Weights of a small mixture-of-experts language model, trained from scratch on English Wikipedia.
Experts: 64 experts in each of 14 layers, 64 SwiGLU neurons an expert, 2 picks a token, a softmax router, a shared expert of 64 neurons.
Below are experts of layer 11 (counted from 0) of a mixture-of-experts language model. Rows are named router (the router's row for the expert), gate (a neuron's input weights, with its number), up (a neuron's input weights, with its number), down (a neuron's output weights, with its number) and show model dimensions 0-159. Each number is 500 + 50 x the weight over its row's rms, rounded and kept within 0 to 999. Numbers have three digits each.
After each expert's rows: a language model's description of what the expert responds to. This comes from a sample of Wikipedia text that the model never trained on.

# expert 63
router:439424442544476460585447464543494518461532431468458584480436509490457518460425413479546577544437504470535584517532587469548455549456590483456453565474522528490474500469441491512453555481542396501504500452506446523464507476458587521535583487478585527462505520456535529554542515507484415389579518439543425444476553580529562481424486495449459501385506580543524539472479543580539433490430519499483508507499432614412422437529473506509508539401536446448464511395443445464454530472453595
gate0:476433475533504483606539494503533415514418600435433457469536510474467530414521494476502556534500394408529601478484502491490611584441538624486465548439434478494485496453469457470474493451535451496445540424511491421479496533470477456472543511442528585506537537618563469483471398498473474434550450532526566518541381605551448556529409485478499589487549508548533526391523526493473435493494411477480533496482489479518524402501391521527474488511494557525502549458498467398415509479554509
up0:460469523479527440425367457488492452559501524490400543395491525530512513520556478514576489523504553561532582652514556515509468420523512529446451606467538422558482418482449538514504502501509379500511543465501530451507577494452470497460543577486546587528508539546426518585411444436560469508550388467596441583493495532489531519520477431516541511448524490551513562408421485505589519476501540419481487566424426548493541489550526487521609527454447458510493454443582498450525496499526481
down0:519530498509482499613563527467483461479495416536499542457507517605482465517571464521554597499531549528417453512494566490472503521490528410581535539488482441497527519441581586429550561560510497527490430430554463535604562542490471466508448446527443555498545433465463492553495512436350409567522527519477419540521478418492494463538552466475479451547543668475520564460452493564532490532618502461529531444499491449479505564594456546550562480465506465521523555506566462541483468387503407
gate1:465341548484592555505469431513475528428461543444491516448523409474459559519514473481589457530504466487572538516468524463511515545526499505474433471412471481461552552496501550565429490525519542592505605530516502566503520521348573517632569451484493488491491497563576500472583494427435475498535488432515522486475444577435506448549515490460537402584499534517452531508473580493497511569492571482528494575470491503466473436535455472463467499409455441476444512337526416494440457473479578
up1:526556561486527456499454501541487450530509408453578503459506463468582594501477442518518531538558507443499419510556435540539461493479496344480500511370462551436530482555507558569475489473566480600538425590464584450410506488514426473587547507491460478539491416598506492517519639488551536492419506451437506535509468495538552535504523577476551464488479580507492528512427529565428451437472501546513609426536519562519509507438500489470482367445472503502485562503384460547493494446530496
down1:433578522482446491454455529512482520426407509413522555502578507502505522510441424470578471507494407434545434490612426506554434475543537541446454536509419478544361600638409505493555556572542519411533500497592513472450566545484442535510540533526513544482482483516531588484462462477486468561526603494532553486426513514442515479442484486571488403477527539467569522447543471474523442471459454550495573472502565559493528448573565508459568535441440498550479499532411431551515553491516563
Word stems and middle pieces such as man, st, ter, ver, including common nouns man, friend, person, player, artist.

# expert 32
router:512471434530494453609504488511475595540497463491450506503488491539526522446504532498471537480449558390414474539482516502572440559475464562419477546513402517456490461550411533521482515568534544536535509560431368496509441495456553504463543498480543459422481542448441496412443574521446381495575532414475475542394583525599520530458506599430499491449552499570407503496471522524542545535533471549463479425432435503417533496466520482490429513428537493465527600399476420405472515464479517
gate1:462414449624448444545477508435540549498431538498523503482513493497505536432449523447542427550505519447550539550409433544558370550547523495433556534517502506561526528573479620532520428525416564445562495552525392496457615509505489568488494538516519502539493521483520506441443485490491409515596515376503462538482531542457483476430518589414500544523462487507533521473497523468588557478538462446401552545465438446471383510415510535546507568469497454406497568491506447509537503438427472
up1:445604494560469426447510534506478534430492463540566524525449573468518505447454491405523468466543556506480426484410578486546452514505499521499480498482429440454519497622517472464578603477521491495485506531452457504584437514467540404513484447536454580513518480479511531387536522455547587552461560437535450600414501462543499576573505492427525422527596586477464458461460391444460570550536503503456523469476484443582499475570553490534478559546527469595562477491552509404531499382468466
down1:529507479540474546534419566437460499457491471425515576486470520509412621471521442505436465500434496533515536545498550528508450514479458537528458431479527487498477526485557498476452516403551458539425514415458559477531571491404439495564474511499493528493448400441401489556553482561520507541388487428473468485522506467443495512514471447620481490491426518439563524519589435566565543481412463528533414415530516506393482484589564490457499496583531594405521438511463607496452609461442505
gate2:471505493507487528516570510498517525444463452520484530459493429473520605550380451508505496516506415503412620483493591557381503471540534576483563507503463494510507504562433572541561499602600507503473407554611488483441463513631521574536551485502539418422521418526448487425608463527589489509575483479418464529485513435493474554476541527518467443512512370461486500423460473423477506570538511523468467489480421522535543471498566479498404548482581510522518511449454555539494504457440540
up2:510536498575504499448482515484528497508507428508506596520493593574444589420513415525530502551395533530529529512484384511577522432462460454565608469567504500500468484490445492519515428458460503558426552473407575564521451456556502563482449486457501492522565491416546599486500512527417513492539548403489544545523474586476497569546475572408536432420480486474521455467509470402443491451583499549446467513465569489472378477431487587489541429535505436597551500563503511493560490579514445
down2:440495503533572519549490518468534560520601540523434483495449433504616493371446510488527536435467477419535464441534493591544474407480465517468449419528465556533465480496515435524537495499424493520507529444492515543448548483491594525547552574445559446351428532481581358407543542564407530504517439484480463513515515468567429484521452522552515536503542502434492505486455502460578443573456526532517498499467454396498480487493558467531464531459483563518425597433581568486504441426573514
Prepositions introducing places (in, at, near, across, University of) and compass words starting place names like North, South, New South Wales.

# expert 8
router:490484471497389423501535525519464488513524521450446572459542526463485455455562447555544545510518499428454517534452605454507480545445517496388363492536439548505433512434420574515428538506570458440451543586543423532504482486442554487476550544500556489549507461468537555455508560500464447485545502500457509495438539556576495498508505503483491496472536553603496520493455482538545495578453544546487507366384523615469559534512424344533461453457453437580545559427482497487506490389513548
gate5:484499472495539491559527446470432455467516534482516452514538360500381474431463446556541516488555476457528509451518634519596460496456539431395530536436393505522470469490560579464503540478499492515499533617479521431527480532461555536432584525468533497546540483552494545444448553510538489390510577476546530466500548543611489480467468474521470543575535469424624507489458550449505501550472560559511546479516424597492462483516418485488517572463397528503492526511600426414450546583531493
up5:506480489489559458545364485481482478544460455475575556524510495473398488467448478424471443517538486406538552475574469531516534568439463495448588571478466543467415557520519451609606526402515376516602531515561495500525535491489603470507458517464433444472536466453483597515433544465444434518510495486525467478508514543493381573466488518516520471461494496412433578423465540464419525536466558542463564449495449554482462590419468462450483485467487448472595537575433535509520487521410478
down5:579492482521546481509411509447569462465493418426500507436451497444537586532535477463551432476693500491450473445502533529543418525448562544498457506536525545436472487505490425534481478519476451479552478385462472513449512489436547574437383544463541476506481564474498604527560472432510476492488522428464471506435547528549413526515552532464528417548427505478548437425530538561492507406466459545496568479571534538513513539501480516509429518581537431479531479596503444500468603371561542
gate6:483491571529475493550434503489558430584418455538528543484493475578419491516475513459530492406494503556534521543495531488497495485534461516414566486527485420480528482538483525509593540508560553475537452590559495513494433467587535407470514497476543475523541449478563481585416495414502534553494423473451540561464497596431463401416401423569538507353549487460621469471393508580493521486600430401504512489558473491536529393521516453456493452502481501500572500461506595435527478489498530
up6:471494477626545451450527539461502429535477415485572469561492450489510554460558461464447541550501361510543495448514509510473491500497578514390514485499509438453514512502455531478440470429470526558472512564487473480455434424506589449504472514539419490474523414512582539603401515492494439468459521412407556405489496465406566367483441578565504472522549539573499463472456592602545457510469405454567557487509482476482496461519470466501532522553508481556514465474446514436550522441418413
down6:602565483451462530588444501468616498455495486455501496524441467589558425490537369617519530562555540489428486560458547501543467415476515517538560416456433555530525535484508559521553486512460489498467588514514521431412459491483419441513477520470513490487563488464551477492535501487504379414531529587555528459427564567497503499519519507594555484400459474591474480472431450415613560433501516509566530453465519544417500571520513566481515534542502434499442449526463539550524451420555486
Sentence-ending periods, often fused with the word end (")." "es." "ing."), plus the closing = of Wikipedia article titles.

# expert 2
router:527492481521415465476482403536523567531490400409467559450528468511515516393509495546444519422455518497411479508415519561550444521481534582461505437498443553498510479450483524519528450517556463565471500458482429417514495598422489441553521339548546579482542572433582576472509573481549453487525522438534517580404518583629509445568444568490389495421466498513486473550505546570481518460459508573446574485486487547536461582559479462543488560458497455532520522460499484454497551471531506
gate1:524485468525453515512478587414523547494554495464479502550462461489483470486434530481451545411561523474487510555512527526448494488464492430451516440480562475499498482456433514554470463533536497467463435350480464372432532517538519392431590505463513472509558577428595610470443530494466513485525547425606551443496459413434488526488499512522369447437540552507419472500453526526416457607480489519534582563470493508475508549549578580522589485427555462435495566499568539453474502414458459
up1:492483494511505511491535429427477509504471549481554488587443445405513519452402557496382532434639538504353495386560527473539496532515465515467460539575454498474459535447427523394585603449520538501438458415513504503504485449539407455520576551475539497517567508526483574471520513489535448560523478484459483456482463454393623519508549608491495489505503503440504418468596443516436500534461504597481550515488527433497515529485522454520547523516482521468539503484513422509561421618521489
down1:432430472363485536533490460482527457535517492445469535440549519528514495481429510529494400435513520432501485465440450444547531459512488637616470477469517480450472490551539503514522420525483435595534476495458532524572442478543414561493507453419433505467482454472415395533542594492493462521526440489447489496478443552505574542538509518515493529524550447459532501432449471426478427475484549503470467425571429548485655492607578422483546454417449513559584449511467466523408524463445494
gate2:487453488521487490516443459445397501497443469514483547461466510594496583402597496529464584448563530473465434530464435473502521475476491477482458482512382416525473527570475510448479464546544489589486563529457443500451488589486447373571512490610466469518560480528558481505555534527525521578530570376446493495486588454519545465502541516487505487481435551552402478525578550586570687521478559510446511470530481529535542525524461544591436508569481573535469486424435485537474482470512502
up2:421449538460475453539535544502489583525491610511440528560582451447524445507435477391541397461452491526487562518553551524470535574494553525439580562462523623421538525509458576509523605460490469448514554489485482449465497549545511473447596592547481445469455462485597542513507438546568489410481452448470561549461550474494470563563523473514506444478512471479505505502500423492520399424563459565560423524482389512513567493518497525548496559551439460432606521533441517403531469525555472
down2:496491480428454526482464467493557530490505440535419546422457393521511511539505485549551509465547464466476521516550601565548606512698549511500562486527474503426528477540492492526608511552531462517431495475494560551485436512459574522530545488457472501547430558476503517584506498483553427471540601437493438479467489549526549421463527504510435509488521476488464453580544521555426441467524520474527460469489503487397541437529380563503525517380532478477460424618418466520465393511434568
Mid-word pieces, often vowels like i, ar, qu, before suffixes such as -ation or -ate, e.g. init-i-ative, squ-are, ind-epend-ence.

# expert 54
router:499407563576510447534533444487475561510504497479488606584507516434461521426432554488476562455461540421483530621561561474549484534404474509510466501543450553461473496478455515451470567521510544520529513511396469545448486399440600464547536489471580494451465550443585534421444531513486422499548497410437432460526501487519534576505396523360501463381488572517537506520508513468564510558519502524427512502422406533477514545541491458433427500520427445426468550461475433417493517502459474
gate1:393551491517542510533546604494585527461601490515516494538435486480392510483494455544445511517522518602470469424432433445431533528434419505471553525455493411617436526495483539489586414516526549541437459568498486495407658523406467461545531506528543515516463514419527558467452505494511440501535523491507560587484533510527429417449449417553373464510602579533508453401455426540543492530464479507534447488525517529495502475530473387543492455479509496458517501508461483481517464504546452
up1:551471544447503544497471524453514492555464494433564493548453506528556463534493514463484576588566535496516544628408563543530479474564532514498502514483530559476489463520502407535469582468475556491494449443529495496506469471461477535441659480577528449521487579610509562518586504533496565479460445528502531385552485552524492586420516612525515561492534447552494439512487503610490479488438491514488524440496593547463488532451592484548553394510472497457552562600491489462543428581552632
down1:545507475570449535467414478486460436507512469494458477502511451562508485381542523469609574517535482496513482502446459509490570465578397471480483496448548579409529500484493548540454449514508578514444508510528532507543569525497473421582505486479516446534561566533488486533448537428525505479592485542491524621555523531479448466374516484440572491513499490610535554472493542508518440476556536426554499486459484546518514483345480371556475393550521502547574421595454455493415491416426536
gate2:418512574478492518487491484523482493571520499491518531434441554540422550514497523485452502527448568461435563473471506515495524542526466416574487498501366545484510417511479458403492492532488469462402470469466517519459487541526555445523556482442469576542416523426547522384464547446483442508548525591497557488436508492535583434476477580535376503467381583479461458434423552545484439485552576398467592498515538512375580447474479442449453404532454555543481492488497534566468464436452483
up2:488469480526538467554477570458472524398434475515494452477534412447468506563456434495450543482587538525485505518549394539529558504503446556535519459488558529554570489442464462510460448486582533555489541513618507573494474503573469578526441532540499464466545487544464586580485426479503509434506500430549482528508452549593420480496472574521625488466614446465452501442443494478558481537508413571574420430471367498452561477497520474546589493496549461478478544620520495444471400425484495
down2:549628508543431552466532419557520475477434469592570544497537505494525507396380501602449482483493635558501399494457473583520489470498527506569475544476493491492442472475494513500569462500527447532462480404428457494529407535562440561548480475461486455598529447513452540554459521470482469521622590522507515578485549555556516430565503469452486543420506399488499559492518492580468446456528597438541574503520467605408509502482470465588476593516464482504506501501514471460493541531498544
Prepositions and adverb particles such as on, up, down, out, over, along, during, end, back, after verbs or sentence starts.

# expert 15
router:572496387543417500541597505536533563524445450486435538469567504531527534441538462500530525442439582478433548552518519510468492470501489550483485557544380561521509417534422549443502547496565459485521531523479407461432498513408503472422549439520570513512485423505571489506422525460456426544567528423532460537443549562496545436579477561435502476404502464555560550490530455620507484530421493529546514391529525559523464454463469474423389561492461433412471523437475411496500518494449551
gate1:439482479377472440531499473509410426454432500576539573471476575514499482465506465564474567539537428607515512591456456465626474502556450505451531493538458472500485563525408479421552533460484549544508523525449493490393456423448448437462487557488537489474535396519525580499526512473523537534507637566544508478500502471577462525451613430506503490528561428522475569595518499456564503517451543547509491428494563544509459574515475421408537514541400368520471466478541493522516469542519505
up1:436479519465585437489457528492559389496532514497599497510489490483505428498527447444555586532515529510439493540494484497573444443482547439508550501545436519380431489601372438431553560466572462409494507571445463425510545459442504631374430496506499486594477482512513505536565475520483485468536515642509531477531479482527555587559582456489517414490508445530423517549559485499539464468435454540541537471480433494531487529570545543521491494435457517424519549550395497482527445536535490
down1:431486418452528523441474543542571458509498470571490530435496419577470457506500546568457472533504531430586558501427548509528502485509536552551434433565478458504535481492493467370448600502480599412451501534517492498496366510406443561531423579472529488511473491436444427665524504575463579493434462518463560504463447526524509533528499432503586477487473438539550570545512443514524495462481567498509474590494471476546573499478534520487529534488560532410596474465509484449477357478471500
gate2:440456486458528537526466456352438598468455534547456464518476410475455426480519495383509497432518478530499490539501558520467458513479541480590534497455505492551425518456490515443498397533591549534455568546513532538496491525448511459500488476514445358504398528448500440604495491525471574568413445510559462530455452533446458506582432547447487542485437452498552441523524378603579507517523557538583524463489467525542455393513525517510404460480544558457509510437448493435440505518581489
up2:470526437495445404483488398435478587391537445507489558461445524513492548555493539513474478481455555425459591395536587416460458605490572461506476557435516515552491503497477487458484552562405493466558497607534458521448516443582547431413414480480516481524563473470540433425599531440510472560540509445441706562407508502476587513506457521506476518512553468498501452521478480483431453490482538493494432522462491528569472514533485533508535545503442505584517468572481506496546503533521555
down2:508491502440521449374511456452563456571440526489496441507460502487532423534533588484417477515440377500437484448420536483503453564569540555571412463580547463506589453445488546494467578513487479465504439555452542456416523485400563433447484444540487469521548469519536548571541456595591467474470462454573547513441474562500474492426470414491484520467584481519455564524462454503554522522556464536476528507492486478605490515442486481446600481520549476575455446553446467414412551519427583
Commas after place names, "of" in phrases like "coat of arms", and colons after list or infobox labels.

# expert 4
router:530449460535490406505555472537489558548504392462484576470483503531470516417504417495516533449548524456516500529498502535450449451506476553492552480598406582415542422451437539486528390513517420478537576547539388469470496459452541530475522532554475503512582514455479549471485517448519416547548523463536475525444563480611451583594478514384418541483527513576410446538513432544538484499463457593525563480493508572527545513531417482455429538411442470499486588418442562494533523441439526
gate1:563336459557539391477505531557463543541524509455416478415480505401478530495482446539509507505580490505518479482465447453501521445573481544556439468421446576495429532492537478494393587551606539466490484469569512456513470476469508427430560509492494409576511489509477479498526509490572597453511574470508475442462505473560523525495477556541507478532509560497572475504700478526456492491527498495523542461515516602594425530503433512591468461574473485499440574511470567431501453520559447
up1:634490495488480524491539523598557570498546505548472544590487526457518525513534467537420566535497523495461532461508502520465529535523503455583520549446451576482481479569532513444634479511519499495504448454616490608478503502486508433476474526504565521466527551457522517450506550513524473473499517423508507503539401496534369435464518551433433475449531500558577422529571492425594598571565373526550579432500534597573505434460443421428455451467537561536469517498593477480572518470496532
down1:488542572497435482421475448457458505482388570439545440466504459499522581493488488526493435505471534464543570455464562487436516476499482552512594479512481461529507582473512478543436437520389497525396472526464555495553459431475515458520425489487565460436518447565466537490526595596471427556614521456546471582394596464501558537493557492544472469469520495527456501448482552489534461415501538509471571483523498447483558557541569488473504523463512408524525464536487409682393540434526559
gate2:510521483505451428415471533520523646429494535509476465513460529447585494474453507470436545532462501475454483529574468496432533494503496555466452516430502584459505501545520444516543502475561562493472489511596408455469532532418411432417566487537548532561521603478470503390536563428530450551561586491522493541491476503508446609487477445455388612514468522519510506526467451610563468548465372441538524493427435553542443514426535511501536496458562439497502477530482626485462483549502571
up2:507535523457484560450497477543449495452495492521529572480366449568507515588373420481553536521502458530412520357411437502524572569550396489471423500565432463535523402475429509466538499482487491533496446493449568476450487396562470567444526485485549437512586517518478564520380556493518491396530446505562548487515486462542490447418528513498559466439528457529477532452529509433493568422496508559496482515493478497526492555565465511392546555493411491475517510559540510426502516444387531
down2:536443469534378543548594454539494489466523445497464485499548476485473505549413495548517477469517476510511493504529589448573487511509473538515468539507450537560595580458346557583568545485443465447488478534506481481541532503523501552495541641534551421532506444522517558521523491491494519524474436555447478468467411495520567510515560548485509497435491536627490531427426585529488486488439490384420441448556478587497401516597572490469571541485510498510573447490616427463522411571474497
Final vowel pieces closing foreign proper names and place names, like a in Ica, L'Aquila, ina, ella, ura, u.

# expert 56
router:449487497501380491468506531516442521495456475432530530432465485484474523476502567567502521483451569441491488527553569532471425551505448485477466541539433522562510486492524461470480440503534474457558502501394540600452535492460537552514511409510537536579547457533614630434489556531477522516590480455562514519488544656561461447443352532488451485431467524513529485541472469529536483504469577561482600465538500584415481519519480503461440455454503406595559559491511526379441570498430532
gate0:399462576520508489444514485378461466473453482391474561469497507402534574473446511504521407532442458493476553477478579531403471532440449447497519463496551495514546551491516529420488512548536541482546490458538489568501495468550552453525513499534433442513447455474526518538526499376549444503509530442408512501509606531435459437551470410479541442460544469539564509519646530560477473508466528645472487547475482537509546355532492424546446539485489439525607544463534561478521481413544453
up0:521515496496589489547487430482500470419495465516551452528478612593583541609503580542523584519533500625431485520507566509575498531515500482397485559492568444483496518515550520523591487514453566501458520425452580500565474454463478530594519615491497458532569465549504502556393531499532466397565577552477505495502522500490421537506503567465545566532480418508511418500507513586510484473474505511547514584453533562487555501450543477538392510519527461501493515522404496492510608625531598
down0:574469607445485371549493507644494524530504535462556518559484440504477465566467488428477491459495583524495512506532575526491462483586468554496544479464508494598456518502502425566516503475496458517520440587443597524484572357528500436512509534524511479492559508481492565490337409507452564493546436481573496460444482577361562489503468511531591570510486548427522460558422521523527489479429510461608455561446545486480490495482585463480516488431493536556526461478506530441545462532486524
gate1:442419493513326513530437489527453432518507541434513540485525542477532553502512516528566463499437583565476491491540511534449582498554440551428504509461463401474627509484530505518578452421579548570455529496441522471433510471553471514534445527530529448523618446468498601500517549571521440438483493484471533522499473513555490512455400559521535497454493496503535472504526436474595442483473453424445497506574431504508512501493526444420520514453487436542576463566514408443492537536630353
up1:538476482491547455555529458493586486562467475495419475439526548454519443477508558525513463498492526631429536428480517494459457449540493481451525489450636521499584602571538491505569526580533531464424480548538499451497570585518544483500507527539485445456528627518497446367474508520547563570510508545430467482520487469480556558558550388460421502493403453485535479539449425553383480506508447557465430569518539531507490453533436519417501591441487462562462495534491476572588477482444416
down1:470555536492476469482463528548499576551466464483446464499493559531481532577602541483461548576551538574548597544526551584531482575457515541491587389500412455541423472488532546602490494459485546472482488580546514493569517483538502562497572458567492520471480537528415524565426435479538473444485499479477497513574489469483567429459526586559496449528522447516607441525435552419513545555556464570499473531501491378503517559519533526566511568372498542470408520362479443454504574505548546
Word-initial or mid-word stem pieces, often single consonants g, c, p, v, before suffixes: reg-, av-iation, mod-els, acknowled-g-ement, surv-eillance.

# expert 0
router:445436548490494454474541535564446556577411459446464587510491520506493456464467539450476564415508542398440537588508515548565476482472542519393462454532515507525467477439489537422493511557625542541434514485411414572449473405475492361566445451489589407567478572462468532486526529534425484483500543478503499438458576558558528495455475517474372464453505579517516518552450478557505520494439495614470481478460426502444565467516516465503429488452444454522543482505478515397431502446503516
gate5:496444598479571518481422453568453453459537482514489507489499419568340412516532534531486453471485528522542397478505531472608483457550437576459406596539437548481516456574455560436503459556501552476457631451526471455537501491472558488508488476509465460531559568471421611535485494520420523507449482490458542453515565498528585459506505488462526517506549422412514445441466513472524550611544607510525512506499363540521508416447465603492494478497478507498523512505595513500496481580528497
up5:606552460475528471460508513450518463429440507512451523570540537474525495484527515507519599451395540465419503411370498524584571467495508538593486508523563446529495471494480564465466542510483531575505501520481486429432549587455496545451522458517508488438491423552456584417489532443473558502447539531483539445485427549532378564505416471500545517531561530456443535481507463577524519437533514406490495553455472508539538562605493473523461647431573478564451517506435565458553416483409557
down5:465522486467597459533462523616522565545509474504595581516512508518423468522450420575548462502428483447534544514449487528471515449507456458627480458595445387553539550439503437416484535487479516483620477535506502453631579487502552527496557531526529548459403492482472505483487437465414514474545412538512525498546453498588470451534442541509488494469476479465487545499583574425511420506427474440537437523528443541507454421510523412394510504549564506467532462489578478443606453448475493
gate6:447509397582529435615428527460550527522535463526526549441433561572547485436491515428459444498470467498569546528533534573538491468436432484482465482493482548459413553497462500492476499562505540467444572463425485585421539501432468433467475499437500399534541535472458522532480556559528567403460463474552438472577403573572463509457422490551513456484527502493591512477448488550578503452476463472457460564448634477524495624574445475458477518558550439511541556495464581586453514484530554
up6:457478510495449605442530453464466509555568544474536543511519580492523470474404471522561558438549422471488588499530556474463489518524594433457393542491635513482513550575607438526488451462521468494583471529489488535469498449503558525435481540501503438489375503513463484547502382558603497537580443501579541576487561539457425490442585493421456514435598509470415445559477486430497567552480561478580533511527479441447482513450450535533525466436545548515492424528453508473547529471556537
down6:511435461505370491419542487519574448469466590557484441472524531443449579535576501444537584501510518599434447451498482506471515563554457569502505418583399578466468577557519407517428463440620450450471529462563450485447585428468619443387575466473520530488538522492483494525447446490504458511495506526482537496509525607454506401587471402499519474515539471527496469532516462515474501559581490456526514598450455483491516451433458489485580526518415515519495556499502567559522489500466465
Middle pieces of personal names and surnames in lists and tables, right after an initial letter piece, such as H-ew-itt, All-ison, Cah-ill.